config.toml
n_layer = 14
d_model = 384
n_experts = 16
experts_per_token = 1
d_expert = 320
d_shared_expert = 0
activation = "tanh_gelu"
moe_layers = [1, 2, 3, 4, 5, 6, 7, 8, 9, 10, 11, 12, 13]
router_score = "sigmoid"
normalize_top_k = false
routed_scale = 2.0
balance_loss = 0.00311
balance_bias = false
router_cosine_scale = 14.0
init_std_router = 0.00702
lr_router = 0.000612
n_head = 6
n_kv_head = 6
head_dim = 64
vocab_size = 4096
norm = "layernorm"
norm_place = "pre"
norm_eps = 1e-05
positions = "rope"
rope_base = 10000.0
rope_fraction = 0.5
qk_norm = false
attn_scale = 0.125
tie_embeddings = false
parallel_block = true
init = "trunc"
init_std_qkv = 0.0168
init_std_o = 0.0
init_std_up = 0.0168
init_std_down = 0.0
optimizer = "muon"
lr = 0.00559
lr_mult_qkv = 0.7
lr_mult_o = 2.0
beta1 = 0.9
lr_head = 0.00486
warmup_steps = 200
schedule = "wsd"
decay_fraction = 1.0
decay_shape = "pow"
final_lr_fraction = 0.0
batch_tokens = 32768
seq_len = 1024
doc_mask = true
z_loss = 1e-05
train_tokens = 316100000
steps = 9647
dataset = "wikipedia_en"
Below are experts of layer 6 (counted from 0) of a mixture-of-experts language model. Rows are named router (the router's row for the expert), down (a neuron's output weights, with its number) and show model dimensions 0-95. Each number is 128 + 32 x the weight over its row's rms, rounded and kept within 0 to 255. Numbers have three digits each.
Before each expert's rows: "raises" lists some tokens whose logits its average output raises strongly, later layers aside; "comes before" lists some tokens at least twice as common just after its tokens as in all text. This comes from a sample of Wikipedia text that the model never trained on. Tokens count by the router's weight.

# expert 11
raises: "\n", " ", ",", "al", ".", " to"
comes before: " ", "\n", " —", " +", " S", " −"
router:144174121138100104086125119151128158174144133189064098092129161193145127169116108157179073106091099151167181135129142142139096101136148103119172121135109181173114113140151116104107163139137121152139110159131163161175138147123100174154139069099099177046159121119167156117059103069175128111
down0:114130139116143136157125099183137165117062095100125135091178112147148143177114189118152152139121120130137169129077103123163148109186123175085144090109161122141150130178107106163155111094136143154136141031074089181087067124080068082152118161135122059150167081061189102096155161127081154142
down1:140114056117096157091100126195137146134121122131134130109147176109164083135125142128121126086103118115142114071115084105123155152088169097139141149095129133111106123168106116195110120239121191218084063096162137114167195138164115161166111122093117175124090098143127088131134155086131079107
down2:155141139131148121083101136088178091101141109107105155177099159129152165102106106088107132177102159196132107145103111140120120074137116107126106166189133131142140096172185098140166080119059120131110162132141147082180159083111136119146123207078169133087173111169119112118147081186083163088
down3:127160129093154133115089181182153129158156115151113134121084132176130177102135110143140098119095166193109120165158072088104118089160152150167150152122127181166078204106101125103118089123070117102174095104089079125152130090167149100145076174085147069110179142092103171151141148072182154105
down4:118114124146102170101191162094174112119158154168169187123089111130134051079115161154142090152165081186118137091129180129099110108110120140149157123119146111095160101154102112102134137120087077175128134153117115094094139095106150152128096067123128038110126112124062125131123093082108149179
down5:017070086172082179102128116113115124138066111062079130180137094138088137134165102090094125116179125153090091152077138158142137102111127165162069106065165115089108139095121118179156163192091118124137162120165172134132141159167149129142141126129133140123127044139139115189131154084112148114
down6:128140109091136073157160110148099096158117151157132138141116089123062093101102132125124144162138113192111177071064129133120174107084097140135096077095162128170141083051146168182138111156156127163108136141153183095147143101123096136142154067160129132150125087118086070115149085110186114072
down7:099092142114132118121097115104141084188126167099123178181179151099053145133112126106117191196106096118139183111123145136130154166114103184185100172124169161151111135127106147118127113168198134154092184154146097098091160130185137146139108167110150155085123101148105094143101112147206129123
down8:101051069174055196124130110118051190140075074138108114137096129126129120143186141145190153122126141152071120094149116142135091093110091128121092129181181140170123092129177143119046123115202138124143093181104134115115157121172119151105107097154177159147132163126128100140140068142199076117
down9:142145114099131078083065129080142108179150128158207175159121114140155057127087138152080103101181114147083109150137143105135108133141080115105161119126092136157117189101059135117113150066156173117170092104137124081079120140129109141126094047076090170141161132171087126115171164180146129128
down10:168154146127148094152145145115146113090153059184132057177126112087093077139071167144117118165121128112098130090140096151081146128187068192157185196074187145132125104154163192145118117080183144206066143104080157124144093177099120136129157098180099058151146114121168151079141152128129158116
down11:115188144197086118104129156061091119118145092084114163143071130136128091167185161151161104128092162183140191163134083162150151129128129128164103113097064098109113133121076075094153146168092081103065110108166103165154045099124190136121145140165111137155145115152076111154139190123160147105
down12:154143147101151101112144089106178096107114123152135092136140113099213103128073162150176101139125111172105171123128127099156108170101148105160121121122121147050124184126102090124105141129061183158122114110143158109068133162127118090140118107110117097123120126174044117138115071198177102125
down13:179112098098083104105137105116082102134127121127057103150158102141135107136129131163103169230050187149174163177080137118097146134173110086140124146129045172137162192109083119174140140181094127149082150137195051109155077122120096108134106150169143134178109173146149121089142095213139157117
down14:087156174155235156078159136107165111142124100176125142100113081130097158139144156093170146149132117181154116145084072150056161110118118090192103090158179141088098085127143118151128158110182114118212162163148131194111137128102135137199119104107133187123133129108126107149145164121086128145
down15:134196158094136090148115144156105184099095094131195136131146132121156141089127123150098138090075104145114116114082122093062140076194135140107147168161181091101111174169161088117111127110088145126134127159160135078102157194157110211085123145096114099112201115119125113105176174152100122133
down16:139152080193159105178119118087170110122184125147133160105096068107062138133139079145116152090124120107090135132142148096091097147123143127129177145128121085140084159133115129110105045077145099068106141200089124157139142121062127147106163147094163179129090177126148096081142109138090130106
down17:150138123085134152154138138114184174094061107111157144115160118130115082112153188198114124105185143132101145179100144096120142110118126180187181135116091120099102119103109128130166122141175165159188099086130142196141163124075172165086114130145071149109085127166125116177120085087095145148
down18:150134157142135112156142101080077097148101127118110178119182117176073114097104176154145065129098104146136120058080140137098119122159178121059089098188086158163138107169154111189153122148150176156150124095073139057120093101110174109160099129116198152136146128136152084161125150104153085117
down19:141150136133129164147104134112071082138101119125151108118115192157073106147167132148132164146123093139169138118111105165130152147148123097106113141109175140148083152130156085114124161144135062156123117088168130113183077182121136126150137114117093130135114121114110094163091086146152191196
down20:107152147113161130169141139156127164162139079129114076156173140096179187058094148117155184106140124053106170115068105097104101108131096140105074140068160126126089137127155078107127123107167123105174141137160127028165085114065151116151135131127137080114124088108165128103162148195174155123
down21:129134053068058128164180112138141085156114108101122138159203178105125105160128156091102102114185137075113096158125152062060109154090158108167129127139103099177141179095108166120032160125123128096118182113094125174073115166106168139169145167164148172129113090201128108103116121153089121103
down22:080135105122157078095173094179111138161113150168129085103105119109106132093155154089162111182180079135115096109102089130133122105120142103137143146184139131129122106136141102129091084086122167097183079110143133103100113098143145120164160142155174096092152127137137111170127104076107125118
down23:090096104142158084074124145196184110116126157079145166095105147162151125160157109174104103134173189125136141137080159104119144108154056176118092077110076138132115088042109171124110106177113100120078140149103151140190168126144194121155122116086161148115070113135116110111067165151130072064
down24:135117176199167164115112167118126108089124184118098112131125087086124090181134155107134101043165148112069149109158084191145109057199106129152122110099176149199101117095125164153183084113143130205099119117192158082160131144088158148077088121114117085128116186151118145116119137167123181162
down25:064147098113130086114119107145149064131119111116124131104133147143133132182139136107180147153162127187070146203160127144149124135153117120109094112100140094124116118142066114108134132154116139148190170031138132116137160110147115035140108070113160106083148146137098105117054122112140159127
down26:128055117152113126127181107124178084111119121136139155164125092143116156107177143176172184108105103131143121154093112165098153144124122126148188178070159151100117078121165088165103126084129199102102106116129097163162194145115098149090140121129123101129112085147128112156203165172149106104
down27:171158082174095104077093141109102112196209163160118174122049171161166094120120154101154189183119099088121109095158155145188110152122125117078066099102137133092088148067126145088143136150189051097120103116104139129129150152122119092128165087138125085150137130151095122118120143111163128140
down28:151151145124155179132108128186120104115115147152118135127139125120153097135097081159186096146198142096122102139103076191136114149167202107114099180112110117130088192115110107115180073099127098138129104102092097117106103104114123142076196127132044128125090065202138132188148141073135140162
down29:103103060091092197143116097118106187075130139109147161177084132144166082185113099122140094163099115129120191132125150148130151146108077108143115097143175081124107099134178147098105131198084121056155136130197161157114145166103141101187154124136081122110134154112103106126142147111139093088
down30:112095089085150125119120139206137132132104125128075077063157156132112164155186100098082119109161041145125129058149121154182154127126122161149120114150191147120148056130108115087119141113112124152121129113142134126191099073103164069120119089107130119127110141111114145107107189122116094131
down31:142178131130169176128161104116150077114137191167115119201114140140166138116139161131142187139070130095135128110088081129159108168143155155167131133080111124148167145124090140101155065106122117152180061146160084127155143106028116109177102157092148149098118190095158112149091095107179124112
down32:136127097117088136104136050144132104111146094137088159150092079134090148098117091168114125131123055137154125157115100120084142151109107102083143061025090112133125162084077144103157150170112108160098117117090073103091117137183132092135126145125125098133099032164179127162170111132134105130
down33:083093158127118137095130116191117110110176142128089071168125181111084093138144129170086170117139112130092118140113160124156147123128104143134138078179115097141145153129124097056111111147166150150110127116109138174174151142105087130133115172096127106123119127152138129122167125180096112103
down34:138104156126116176099121110083129114098160162049180146162147143217110135156094183146105130178062129138128153051103158158096150139117117158133168157153096129169131151090093056112154130129135133131093127073120131196149117121154145148119165150131099115177131111079199143147119126113149156123
down35:081204103131155140111079138177118163129152117148105142093042101135121136138122088100169121091154102126168057079118115158163141107144134156090050140160165121112073114169096144091152116173107135157136160104133127091083153136074126141147144175122131124130137104170085168129167122110169061122
down36:144111073124182108169150082160155166093149100134146118134086160135145095142147213113139123132146120132101183197178136166141119085136080170091104112208145144183154132139141167124126135158150120136082111098123167164166121150098146069180122186155099141084160043126123136117085187128145139173
down37:139134193134090159115112147159135170104117150083128112149157117082105083154104139152082159085096160123077186163125144153169132150078143120159155120128101147115116134100113124132121089120171183064115119157164120124083124102151104129142115149127091167107089095076158159167142112062161095111
down38:141109165125055081095155050118148159118107183125153075137107189086169123118091154170082156089184128107134140105129106170127124153123205164108111155116171109093150117140109099115137160110135124103123106125113151154180126149180103126143103102119134169100137141078207123190108103138104147086
down39:126077071186120043128133121138140112108120122117131146205148127141134173109121151053051156139074076143180110109081155132118130079149138150158135179122116140125109067122141105109123121153109134123155152100142120157147096165139166150092081139104100185121112126147182105133143107091126191124
down40:113119144130154174049112081134152109124072130144140126174133086075144100139162106124113117125152129080158103168167147158037127136126118111107124139156106088217128112099164155174116109191117141104127152123102188146149209096137147129150085091159093126121146170074105164159146138165096155127
down41:090128059133116178143079159122151102154134144130145109129093087100119096148143152071127149137102086079117094082125076119159164177146186101123108124181150185122078112087176121122098115061118108116108149099157107089177121144152165167070099159156179136187193135145138139102110130099078125151
down42:131168135038133151136111128160130160102179079164161155127189130098114136120166157073141104185152071142118160115147108180208096090130110137140130107202119140141088121141116088170097109101107148100102165152137148118105133092129120119084145065102145111152171098100151150132174132155115117180
down43:103129141109057109167111179151102120127116127166126083118096149125103122069116079171127103136072156157148145106118119134107157135138120101143131144099097106134176134143125097124157100182130178165102133106160069124125137169162210075107128142098072102139102107157174079156162178152132128120
down44:150107152158133090127098150088097091129106110116146146106146104180097142151124081097085161128094105139149176094138142101099145109123180158156080170150076115216206044163165110173104112143168117163131119157127123084114099156170088079095103183119128139150173107113151061122117124174140104128
down45:112110134061078104121117149114154073114091094181138086135074095111098069174085135105138091103102148136138181121120118064107116100116077081118128140130174117176091139145113189182029167123112126174172124109078151137144168157102172131148113165129144123117136133082128139153139103144106187151
down46:145151118142107112097147135160143165243076102191131119154172098193142136168105142127132111172137097113131124131097139114155092160127151078118093095201145096143169108196201106181127201104141144091188136140158159135175122152176109137162077156118144112110150094059146213085138059115072091088
down47:151128199175149103168143171136148118160115068080068116133124117124136095059037151119090103118111194068075149203107082135114145165147120142155155128141140128102083131111127147134121156125125206090194132050105171125109111089139170136139106153145161181152128105051101034134144162101114114157
down48:075140093154143120098141197148124134138155182089120149183164108193100130129111172135131147138143133182108055140171128114127123105135191093136157117104140159142122122144130160126158174127164113120138124100156111200112158063087106164075132149147085137132080136144131154110106108174128183155
down49:142164179106058112102089088077154138100102090170158127154092125178197126156174104137127164131066102097140110100111141118119147166134166101116134137084136177136166085142116056101188162143140125112136178108086117130120136133160113051137123113163207146103107141173107165144075080109164092107
down50:133060094153161179148110155105148183126128098150138116083131152093123083160131148124165114205075159166083167153150084133082097223057134116125122155153107151106187167118123119201098141143099141130125131127110092118145146125072142117146147135093169102091081106087121114131086158130134089136
down51:138130152144139153072131083110087131131158122136094143198113105112063141167135172089137130136135129094087131100144148139170144095140168132141161142087091115094152080128155127151125089240120107122048136144130046108068106134231158121135124102125128074153135128128123171121091096103182082164
down52:135115124160111193108138116067059129153141082125155136105131114089143172158041115150145109168137137177105125150111178092140118100144145121138162057122162079086104148140071089146156125165126166148133155181087131105121124151170116142131116115141144124136175116128136175073180084104156150187
down53:134145083119141127148145097112125085144094098139127141082073110073112119211142167058085088116139075145143142128149153120139154107124141151148095176185156091114190102114161107170107096121157190156194168097132137162141167115091047115138123170152116125156175135180165157113172093183090093087
down54:105060137134107185153157109081188158105096171096081157147147130112133147083157093170121186124114151132131105120139136147052114090110115130155144142106151145152159080129111078109152197076147117120136111095112185075163134205116137175144085157137138187102084105110205117110171146137141119122
down55:195145115173112149094134070218087140113118139144137075125133129173119150165114097088125132141095092159035128113103112114074168157085155152129078128088172073110135177096091135164075106138166090175136113154136160081200151089149148144106109122125186126092118087159109104092105139168075175117
down56:122096164093109150076167123163100149126147135087117113165116157175095187126125158161147162119143104092072112086096138148115131109143194149120112098179141147116110134101124115103179087146135112114076112134087138111109117139170146071130076109101149079130136171088119107164148171168128141108
down57:147153133085141139115160116174140121146133117054125072135090112080147070142123114088119152152077085123144108135155169119122127140134155141076165140139137099195203124098138092132075143118143150141104088115149205103102117121110114053164125121151102141166115110103177152083087127095153106129
down58:111134172205111110142139178124091068106114098197171084081109099103089143125155070075132130147142109150126122177146098093150115112070037091135052079071140094117149159177096187189082066185170134079159125145191171134139131136075158126093135094123163132144167113132124136104156173075171165108
down59:082044150058154124134153076121154168168097136195111109041172155133170101142044120186119097118160158177145158099128161087102103122131099113167117100061106163170122093121116198174137099109169146097125153109120119105133110167158099197170202142086139101176141117159141091071168127133135215114
down60:163130100100078097111158091200125141122142095103121146122121128121105143165135152162065138061097132114118148135096142136102141112128058157109103103109156147114161137161139080124109122151080146101151166162118100156110146140076172124118169106077109103172173109097179159059112176128098083144
down61:079107153046081167108081121139084179163156135171125105108156189140158152164117156164116146138106094144165185144083116136123114172092128112092165145118110152127093118122141155055116103196113117121034157111127176126106159111085101111146154092163132131137057151177157155166109078147135162137
down62:156183109126130106147117125119118150140139138176109125161153114137138116126063113173176156099099111144081093170072159095121105173027122135120115127164167104145101116120126099146150145078153108176170127222105035177125073128102179128090114124159155138096140110115141187139173131126148101152
down63:151139103148131131148134160132132080172105143115108088118114121127153125140158158100088142171149093117115152114132183101097127086119138152177104147150155117165079128167153091115161129161170188101115123183112130085077121180162083104184119126102124113088144109077081160076180152042140135069
down64:089135178170149136098119028144100110119083133129087142125107082121124107095070129096133117129124159119110088111199076148105116117122130158144093111118166152166161093178100088154186114162143073115112153141121114129104117121115187142122133152075112064105201096181122053107141132099127106116
down65:070159175128112130153140153057113131150119170122095082132180140156170158144126218134092137068106112153195153130205103106164150082066130105152153172173186165147163093179127110112070133137117081110144102114157110157126059142095198144118096078124143177182164142172116155144138171112084174166
down66:168169129161116188096136134131136090144141091092086069111141165130131125106126123110130128103101146104153164108096112173136056120144108103083089118123074135084156155123154125172091133148125125148087098086170134120162158082073164102071150085096101117062113136090087126192154115092111131104
down67:158135065134105167132180067143169073171125156122148037111158136157116128125072135165144080157026084127129093113138191142184106106137082115146088083129151131170206161149111157142135131121143127157140137085161138127111106131118152170118131125117154078141138138160142132153109117145112145080
down68:155097115068108108191087172102098079149159165117185106057142111169117087194137177137163087138172190095047084158119122105129098142111176110104138185119134125112181163174126096148137103140140120166137095140154107136151149114119123179142133195122155155083094159110098134106159108140134153127
down69:108099122101143159182193174100212172183113122153123122111124088103122137135104190112148133115096066155098168140132091138207119128146122141220163149077101135138123136152098167137095175140145135175144114142149172190148141151102126170175126129102123166063151080146086160167141164126086114135
down70:135129139098133108164163092104139132049169059163136129133091115157097094121110175151165114144129112131139196089055136174102137140124170101102124128116166134132133127078083157128134126122106110094131119116145126177103100089150100122116140067178099120089099134127136154138122147139172110124
down71:151138178122172107109111099113107098088184134107149107142133133160141100084165135160163148103103063077125124116089146149163137099063178185085119108105072121109096144095167156162151095111127102174155142182156079139132059156128122125142069162181139111162136160135136106099194117094168140186
down72:119094162155179125117140144105079079105133140130114079132132139169105167156107169124168133172117081160208105171125077170096053124084101109179104178134098129100157111087108105200155044128170080179095098064154122131157114148099161133123112107115135110114139117181108073094072137124093139053
down73:141134122095180150179146122170176107139081134129075095136200111154122151190116107137110161096145132085166141070110095162127126026115157141133125113144159068099117096170071158099096094098158100125147150123169135057127135123094101127125077097172112092115126138080128152103104125140114104136
down74:111098097192104112150113099161174160131122104183122076094191143156121113086101110114095101113110105129096129156132089105087098108144147078112135079131128073124109127101104116122204160146073130130142068096109147133110103131134173103130155173130096147161213138155169140123193074107158133174
down75:074105201145127078119120131159154082081172112076130140121128082093121135120126100101097145111173083161064104123043116107165171139145152135143170150116180136125131128186148169164104165105083097173097179133121123055139158113145113109166103177183105115159206156130176127070113171111135147152
down76:166150118091157059165102118122171060147121132159139132058108142160130148162125147179116151110166137105133092086168144129117086095154062096150145119087174110103081147137151101135123077086107094138064176097112135088081128116170146126125156162080133156153100099134149111130129135145163175133
down77:168164085139150089114177161138166115169131138106116069118162142111089123123075107126154123095126115114090127124122124134106116112070124123088096081137150118127165079125115105118139092130181156075214153153089123137141164174165081175181137136118135128132134087147120148136161159184170149108
down78:188112052177095168133087051137162157135136150161147075155115123141101179151164149145090136161091155116122121089130158128092135150131103154124120081178136105093087143124206076102123164107099191126150186153137085087134117135119139134079146088123131159101097101120148121126167121145097085170
down79:139130115221206116132114157118137126114171083122100083113107086173107171136140173175155174135126114170156123117137168190105058107141117153104146146161129083146075130146131087113127075143082061183181132089139135127178101112141179155119148114169103123180080139066109075102087198167131146077
down80:166118193074150128163163135226079137148167097140128072106137100066128137171115178086129118155129153098145138123145137143084136171120122125166176141102088196076094143153151025102093141127114118125145122159129192102079118083062105131132172108112065073109090113147096152151184087094192081138
down81:190155127092152114168193128092188103143151140144173144190165090097117127095049164156110068071160170096097125093103094060115129179107110100101147124175083077107110115186156184114135143165097186125124144080043077114100132155105171113145109139138128096094160133068096174128099108117102080074
down82:097148146098102123064107108155131064127129156141144126016110101111096138147099170136086074157113099115134074175124143151154164187112097067127136162143101070149153133077123141091105146056124152058148152071186114147115057081164114125123140108077153146174131155156109164088060157103155171139
down83:147110117191148129182119127096146163076124089120138167129037078090131116131105087100103155067117126161135091131164141156114184140127165109089122084075149120125135150141130109117148120108115161175120158138118103132172130141188101188129101097105065146095159113104153109165116108170109163117
down84:144156136117061142102087114132121081083119107142112138157145102133148126181132094160126135045133093135073124123191149086155119173152104098057122118148128197157140078123140134110126113166121154135123096120153097110195112101096116127125165121174146140150121151077137144187134123094134154135
down85:118135164166147108104151123128111155110123180106135132128115102120120103104154157112177140159119137125070067140160108129146143101132174125101125145160157151178148092105136080153106095080089077188142130122131079157093101185036067129139140109108067090151111090133164090132139153148111092067
down86:133089161160148158224131160083150111132084147132133128127099123106151183116127137127119140108129142119117121070043154152098117153208126185084086150117110085178075133063162085146141126144116121108078174136118117132115194088120100184109128092143159158134085092133131100151140108137114128100
down87:133179139149173143125132165157164101128165088202166154115142080107123120071100128142160127172150135081138175139184111139117170113143136154151111107140114124107087067153094119120144140111107151094135111121166085121130149188151158146129161126178135121089135168187155101164134108218191145148
down88:145087176199173109097141134089139136125171058144135120097141091119068205084180181184120117061094109142176105111096125149098125153171074087073122149153147110133130129137109145129239125087092051160125107115113086106111161122176059133108098121164112193169087144122135123163119225115129149147
down89:095147106130131151123179065136139086138121137098111130087127132118150180166084162148205117140165192141168103137121139156185124150096158133135145061178140096155104117127151151161160080068079121175115140057143148097164157099121128106139163119138097153094168127156127128112125101172135146156
down90:162146124146092145163170098183139195088131170142069055136100142126049165174156102101096099142161112104135165118085111108153147149133120067124166101103178156146106138156074111145127122164139078160083137139196182128205144119119111137098150092098140146087110110099148101133087113119124141081
down91:079129143117164107116115105134140157182104111124101180086127147110135142153068116132116126084144136105204167106142104159130117080177080100176100110153087150164134130103156092131104101094141052126100119145101120133152104153154134118130173106127078158152154190110204130137137123073119149150
down92:122107134136125103131148092119156135146127072125168078126122081137164148101105165133094145125110151151150115157135151171075159108100077159183091126126118078099164141099108120098205208140148147147128063175114101161092118103198160092123127138206128109142079064155112133143150150186185129138
down93:165098158111085153122111109133059133149108176145159097153100151148145094069133112165150151133159155099127156126070106127113174147100101137168148093171132160144162167101100102087178064087077102070097123067144057119124124117106156156144166079136149092099104092183151159085160127140140125085
down94:086120142203173167109115171063126134143140095154105161179114079108167091159119128136107136115103162156122087084104150155116108124136125104150164131099170125144128086131138149107168117151113123161098119146112121133100151125224115098196095081119146107152072173083124098100168116133097151107
down95:104135125169119166105066153132147112136115066092093155168185160140163146104139174126098188054074070105138155161148154152140142175108132059190133105171137136137072117126133128043173062086155104150125096149154118131142172158148156131089118112103100162179119114142150117201114161173152067137
down96:151082180165097141177107178131149106103087163124188121134105140158178099114140102112208097155086131127157129184144157081117107128128087145107165194113155134117140192096132147116157116090128166143153113123098144124099156053088165151113116103120126171099091180162092127195142118150139082157
down97:219143178106107130164122120164184155116117126156114093162168124103084138099123120145098090118151113116106081096103223171153189145158093134124071107133113156168125091096163129139089147171106129070057126157127105191109138158123127101165134159090077126173099095115085081127202087171052121122
down98:113081127152096131131170131137140138076137110180054131118187141115114111141080153123107130112163113166118125121115129167149137107124159143103105159103173138110102082095161149075103104098130106139125132067171081128160105081173108163154137174161138082107170151178147103153090112109167092139
down99:114090174163110097223102178152147117143168100159101175097145117146122096116098153127110126132128057166096156112071173078126143148153187098122134143111127110116103099150136044155182125049168115158174118118109130116089139104138127165109143125118163110082124102096104127138156139142162188160
down100:156075126097107055068134125135115134108097112113156141117131153116156142086143109170111215154133122173128144167090124139145169105090144161158137217114128085114095092107215141067182097149152142138154120125168111091140151104190123046104127108144101161161163116090144165159174120112118100113
down101:114087171110157150134128095109129080142100094131163112164079150144126094142165072157081149060125106124093149132125130123140051069174048172106145154124137122121151117157145147104165152114085170124130151144124179201164124170131177093105128127160158108099136057109114118129128138180090066132
down102:101115108117139157121155111084107120168123141117131060158162082112133127153096067150143114172177149176154137107198104129157154103120115094210128164136124135076137128083163120129135095097123151111092103135145194106109125127158151051168129068116083167133205158160093132144183149073121115087
down103:080100169125143132162098108182142094074138138114054156128131110126133153122081102075112165163128182141132103128178133169117120088134126116202134138149127091074080131037122147144149091110135167111122163144101166117151152092158131179121125168165109068114105125117166154178136148145104110095
down104:113118152129074153039117086119100105143166064188091102116196144095144113176142108156123102091125129110137114081145205076088076103128139058156072126165118167152122137081103106124116148125098096148096090197228155129064139162103189150111124148096126099146136143120136070119110083116181128151
down105:148120136144115155140126151078108119180113092082127119073019094119075149115129166064073070072104087124105176121113048111175131083096133140161132170127096094134086159175155111172166126144155141124137119154164091081130098123106136137105103140089116152127138128165089175116131133101192074202
down106:134129131119113121087098134125142180114182140106126148177151114163161184109164106137133084132118218113126153146103110142087087187121106132114165158097119161115164107109087070140091086056133160126094094070141160124143116135135139127190072154163161126106088090092124088123088213101070158127
down107:172116144155137094226108111151099150092156137120162126135109164178162117081107127131032120136114056124104163116130115105157102168084126109062139089128166124160143121121125172151113129121149132147140154142088088107092133131134148153167135119106134122128095158122123130143104110095104133199
down108:135120164101111141173163189173091130150171143124136178080111167121102130133107131129112145149183093168094179126137124172167128162132139088135124163104160096110109149096182129146089120117156093105099148067156093120151144122139134162179146140146160147125146106134174184090154123171127143089
down109:102094138157082194100156138082145126057161136071111124118151084096136090182158113149113118139134110148003111114142111107116098132102096165112116126138142126157146161120152143159190151165185101121118128160124092117135154144109164093087085146114196124192172148094132138056112173182094161122
down110:144196132152129072154127131123160119094062119107088096106116128155113203109123091133105133140105143171103150091105086173156166150148110132123119165099102149124093115137170199122180145141093130137114168167142103121094118101139113109138129173174188115169134166107130180060145140137138125142
down111:175102117087166106157110136121134116126136170076202148144163169173124122147099124176141140123149109093173118153195151156095124115122134132125131129068119136141158135132183121108085138182131105103089115152132070163142157093158118122116091087129131062190111144171165091149120115160135161151
down112:139114105099095141162104169155138110132188157067091122176113141138112123155146178102117092142096162151158132127159123111125105111075093142117127139150102155180107126141110133136145148078164139155134153070140141123110174122081139142131093110142105185130111184118140114071141120145167113160
down113:082139153097074179116123082112163173170107191156100143081170087101092149161163148137135177161101142179144159166062138115102182102116148117173150118178061156116160127104101168166077115156062081146136160135139121151108167095102117121105094155098138052091108125122169165115087157165150158154
down114:063094195151152080126138106092159124092151105118149170145134122120110130107104097137043116193101064088120109120162101151131137137151130154123170130142125119116109164115109155175169157143117197101105122083165078146167108210155116089160122147120169152088146070089126158035081120143184143104
down115:121126085169138171108097128141129099169165069120150104138147087164108109118161100164124128145157046081160117086147113140096139175156153081185110139126118149145154167174197124168144088078130105117103201060166141087133150120087117099096129159172119117102101074089160166124109143191145114129
down116:096150145109037063113090106161172040082161157099067077164126113124141101198126142068169131174074105095170122055079186100104166115193114141176114112115159121134161154097108193134086161099120109115148085118117114144167146151031154132144147120167134075165142148123145106097134118078168122163
down117:134173105176146066163109115095142116122143187106094127095107111142143150151140110136109195112192133077082123132111162166112092138182174126152127115085157074145094061122116108159204127134120159143146133138132157149076167147126055114155108104164133131145130104119095117130169184119125098159
down118:085129123191090123150097120153140151116049147103165123153183102074161154144162128156148137129129123099160068122114116105175110118132143124099093183116157145141141158065057061131167122136129196058099109165102142105152095140105151093142102101086088086135155130136108114133126077097157113150
down119:128122104098130105139175153128151130109117166128149127143118150144139130124164138098192150153176113160079159129106162128128204144126130149084142174144157110174133131142151090152062158169105114141179178145151131114099177105117120108143082086119147147189206124085092116145092097128142086135
down120:160097103094111132150120154122095135186160110123136174148117133122168191069179174128105142121084111135101159089116149063156072100179132208138123155146103100086110060138028110109153173073138121176136174140155113152128091115124114128103146097202131146128129089147186120115116117138070099155
down121:157132180180092078143176123124125137124115169145169082095085117100157127137149125115131120112114089103108119088134103169134097075101058109183079146100080107036139171148115088078109091113060112076170067149110213116160118179122100147151079115099146106117128176179104071101211154115113100118
down122:102166171098135113199153162086071129121109071134147088118131173122207150156163165071146123148154075216090158074114156137145124163129148138188120175146137081131177149135130170124120162171149066106134123146150080142150155100168067168131143128110155110185119160120118149111169153105147120122
down123:063102065110140181116129118086082178097166154172156090126141148156049125104080093119130167149166173103150113107130122102153094171060124136133131166188142130072137134147203147134134143095142140127106181152168139120123071141120135127134131080141175124159179106114127127105074133104094085144
down124:103119148092117094197134174121149098100119105136095124092096204123078145081093112173153097119147114135166125097183123147133106153135172098098114117100148132086126135082151106100130100112145109095160162148087145164151107146149088101107180144127118128125173115155092129114169128150101132157
down125:125137108151129136152119198039138148187037101111142117142113151101168091149142153145108166152145196142100118183137118129137189120131121098151174138148129094095101110131179078184161161152151174148146059120087177133085138156082114116093164106149106115113090107099167107132084091116155104166
down126:092118178144146152134072104106102164143121162174084094051138117105098148138141141102115145130136169135149152089109164128094104141078082132083099133107151139149117126136149106163073112109190156112120120111175118065164054161161101143140132100208089120203210155144140150157164152118110126125
down127:158096112189114086092156112146158147115120113060136134131029084097161173110111149094121164130101148156123112127167123122132097060136167105120024089096100111129132088123153129123114128145085127132105165106118168135165142148076108150102081162092124113095128099108110126083156110190156120082
down128:095110092144147074144115117104140129088163154058118106067109118094079174156115109131145131158175180129187152117105143118130132089112177112098195163151134163173153168108107128136160100080107090131117088101159146115137121142206110157132090091132169122092131161141115141124145094148192150127
down129:160127106136183127171079164126182167178160142202085124049155111137139139129121103101081077086148156127167124162117099129179077135111170165149151121116099073130082075130149162174126104095134142131152097150069088163103108132096094128098128166055104102084133177126081166136127048135150138109
down130:120103135115136136140089143075108084167103115124121168097100157124119120063148135158086069128200111098154137095135101117176144092124106091109170140095120111111170114082148079090221061104113107099129112090098155126123077167176148112124139132081159158135168171154136083150189073177135092107
down131:121179086121188092032111117104081177178105147130100070137116158112116129107172094130190124118172130135088093127119151052155119139171095114144099113148149178097116128175175098113151133110084192136126139129160104159193129204168121080140081135141086232076170130095103196106123213141117114130
down132:165103142150116117159068149148145152102093157166064090113152082130132086116148146137093113100122159146065106142141182100083116144131118172128141142214145109118165127081112116149124159120184156121153078117128117053154121135133140193151099054169096179149116153089119128120158122090191114108
down133:152095212062074122135131167139136104136111099159138153167169164123086111119132081200098098161128137127152145150102105162155079093105143120145110132136172171151128115090110107126182119181145106183122124112114095149097134103136171117158122169108099150161127132090097194108158132157103148116
down134:137038135123099114144121132132102155142161157163131115135164127168132114201120114168129148128144105132133120106177212170130149114147112143137157169108126136128114113167153135142110074124132110171167215094088124115114094083178128149179158145154152155149101107158088143148111134111136157134
down135:147120127113073125126138093147129142115174091110188130155194137080174147106136139083116089105139103136128136098137103130111152120141111185131196139164144141140107175107127133182108133124161118123102135110109144157172159129151149071089124146123103058105130132093105114149115113130191091168
down136:118136038154119121149161120136137057118108067149165088087144112184129139112125107135182138133121173160177137154087109135060140135096135094127128169136116134073109156177104113093121095153091105113170111140071116156143139069082185080153130159103123161177109114093072088160119178114153126123